config = dict(
    n_experts=64,
    d_expert=32,
    router_score='softmax',
    lr_router=0.00103,
    norm='rmsnorm',
    tie_embeddings='early',
    lr=0.0075,
    train_tokens=238100000,
)
Below are experts of layer 5 (counted from 0) of a mixture-of-experts language model. Rows are named router (the router's row for the expert), down (a neuron's output weights, with its number) and show model dimensions 0-223. Each number is 500 + 40 x the weight over its row's rms, rounded and kept within 0 to 999. Numbers have three digits each.
After each expert's rows: "comes before" lists some tokens at least twice as common just after its tokens as in all text. This comes from a sample of Wikipedia text that the model never trained on. Tokens count by the router's weight.

# expert 12
router:440506508468491533503526518541563487526444462458528550581484417607536477515489462499526488530476502532551456486476543495452512462521456477535497499535518538465506475453432539472475545537540469487479525505462496493481512503476419463487501455629449473473513467447518534475489552499456523530467542439474508496534488517522515601529485541494500477550551567484506446526407508529514546529559547530498562454541474595444518536534562525489505498466453421570534549402524521500430546512506484440510501500443467454497494608454485486497524489486538527473529535496583467494471464588489470420497497373523514455471506461559514434553552467479516491467477481525556521476511479518519512504490
down0:571500475505507517453483503465580535409518447553500587537476536495515471472513511448501500504474527519504467473495492533470558500509510491547451499532450457485497455532434499526455522615469521506527420527517461527469522563469494493429479541497528569560554435460470465456468466480491449493503454490487512487522560540522529490556487508519540502461467478557549476492624403504538411499472471463557444484521519464482503539532497520428520537508461514479542544469431549506456481473466501392498519497523522522542506444507380542460505449460502466526515541532474542545527469502510428499500547535502507464474491566552502520469486555572559584480582501497504529497492532478468559391518
comes before: " in", ",", " |", " |\n", " by", " and"

# expert 22
router:499525503462482537505493462522515486477462509421473507571534480485432532492533486486518433471497432479523468550487491551502510536541514533539539529407490547493483518535447563581420509527498523433555487496506457486466510523456633435507463534516566452573489486556488560437485502531549496537492531530430467446507544525474468520486565447494533547506521525506523543503516477447430516555561501535481482459499485517468565583567482483462499414521530459538486511521544551444481495450527520442488530562495491455455516477525499569532570468511504491535561402470504437425506478548550461465460446556532484502519484466511488515421562600469492467452493509484490508502475541545443501492412
down1:568512505455437507458541497484526488500523462443570359470560479444519489501486525477510517398490523527524445480458491531539424429515578537476515479537483473539580500557483564507533449422453497448525488519492514493466470498441567466496516531502553488479527480598488524567423532586467467544418535508480443462518575483515556502431523516502497531483540530567538492499505456486567524493490466511507564483443517451508497476487479587580530488459474460434532529521488517505494507497535472485508461486537466526562457539457417440520532544526435510502456504570501443518492494468570500462520507542474493561490524514488507522495475499580478532478559508491553455523504551513421470526561
comes before: " |", ",", ".", "–", "\n", ")"

# expert 48
router:510546534534607483594486524548497442482505474432461543530465520517529522481485563441541508531515539476485487535405493543436496492440506478512561470521509430576494456479545452477523506502513505535460482550461540556551513506519434465517477440526406590506532530475473534528562537509525547493479457459465580466497495426502517539423485496438551536459573489506467538485519456491453421516516558565455534517549485503489531542526464477522486552516532524523509488453488395487447491554481457586561507481525457509524525512453561482502575505487591499521481540539526504556491529540494538484517491504559495446489533472445487432451524539502418484480456550494502461466547430450549476473470
down0:575433444446541535480501485426435548483536488452473542472507484486454561492548507481526499505530439475521514551562401517437518458529498482553545512518556544505514527503498511520473527477525438459516509507505478470556454604465485501522462544527459440523464484482479513562492512496518529504462497522503558458478497464407559503488467505517575501563525530508512549499573521419463505536499536518388593550464501518511459546462491486459487462575483517528504459543498514453450461598472503521517479496479461461549457584547496506540454473481532488490477611517464464499576445481461479540505479475441492446574487551508464414453516507438469477475462544476548537495437428500467510511434
comes before: ",", " (", "\n", "'s", " and", ")"

# expert 2
router:499520452540508442497460482515471470522482484509454468515510457561523580418530488418517551510566512478482522515500486534525562490477482504506408469423484469525481519465575419456467469511523416538477510540535521502534508507522447499528482464525525523478501472430451597533432508544463492529538464456539523480473531466500493510531473488518538524469463485449478587512474520480469427514456539546524509543516550452503521498539518512523504575586503461524529483459542444465420496445435442506559517496450434479510518557486518474468511557471495502463530553438502460533465534431461521550536509538494551496531459517441547519443508453414468517519469543490544588471550382411502436485422
down0:467518504417461451400463413489412523521451523468507502438531488450482528547460520473546525463535490485560465451524481495420476446554602506497539515442466459537546529473456481482507485522500414550448500577519491477519505505498475467541477477565453461555472498524496588470546513493498498437507607524442456489523489538511520546505491451486513502486498483403491512469523502532495516513537582512491495496508509597449558427472471475500494521555478570552552497490457484532487517529566517490524414477535440460525539525492485506475483528488412513470552539501571498564566524527447498486467447495545545514486525482472581480538495506517527410407503501542448476469445533449477515541483
comes before: ",", " (", "'s", " was", " and", " of"

# expert 56
router:530560543484468525560469444516510490518464452413495537553561450488460548474485470418518509512503517450471483527513476507455571520478517463493582479490539467527550548493434463519456489527517541450545459491509470566502493483422552410567485488502528479492470451552501581476472504525535487546454522551478455489521501448518442462474525495536503543431535493519555555541513468501520546547444461545468515426523422446436553539566483527487425432535509585546468435520472517522483545480543510449555480521505486482526491601487510548570475421454544459542512437527520423482500482491525512551453554546516459470536459514492504453464505582516431450516467487470503491434486520537456532522439
down1:480523582464452477507482483533450470510511511538440536549479550426490476443517449467399525493524471557470514510514456505462501484497550531537522528525504449478537482495529499549447471515496552468486508533523486488478476500426540469491458470461518426519507517475516507459428493566514450487445475559459445533498440497533473528495554563495494586442512599484525518429528478444438473480449495557434440533470452464444485432448449558531468473492582568559553533543499431532506468479464506521502413459571552497473491495525481491461530559505434505533416464556472505551510516481496514525469458471456465475518555421487526439554447533513523536463465439467537526486522562451536589523452
comes before: ",", "–", " |", ".", "\n", ")"

# expert 5
router:517531488588488449490493564500457536538545428534452512485435539448513413569476498524494553500456549497488549480501498550550432550496459491513443463489513488491522513496436447498506500556433528479526499436553514617565518503524552446569503494488463470509548574545463527494492458538518517526448538451471407471492530483457508507471551498560506539458459522471468545486543506464459519415483516523561537490557499474514458524453551559559415562555559510537478554498458454464525492446521512524469519508531486500416571520555453498488453535482430578513520483504463435522460457461527504507552491483481489434539543436522497493477532568432503499464519530434492497452467535506474406477495
down1:500526409510492518488514526436521514490554522557531501506508553439521518466455516534525577531494497556500456448511520525559496491515430561444463460495474504480438437568491498486485496538459534478490512455449393582439484464456551518494456501481504541582489545379486446526479517537542560420542533498464460516512516477522537482519476538472463519440530507533479503526524451443507467466526517607493529450572509519489495426480522523503413534486481537509499481502489524480448527463549497486413492513523480483496513427524475528460568487465496510527414453487483533483542519484498472447516444489530467530500497461433453424434543522451509557427565485416478527483511478470519540380549
comes before: " of", "-", "|", "19", "20", "=="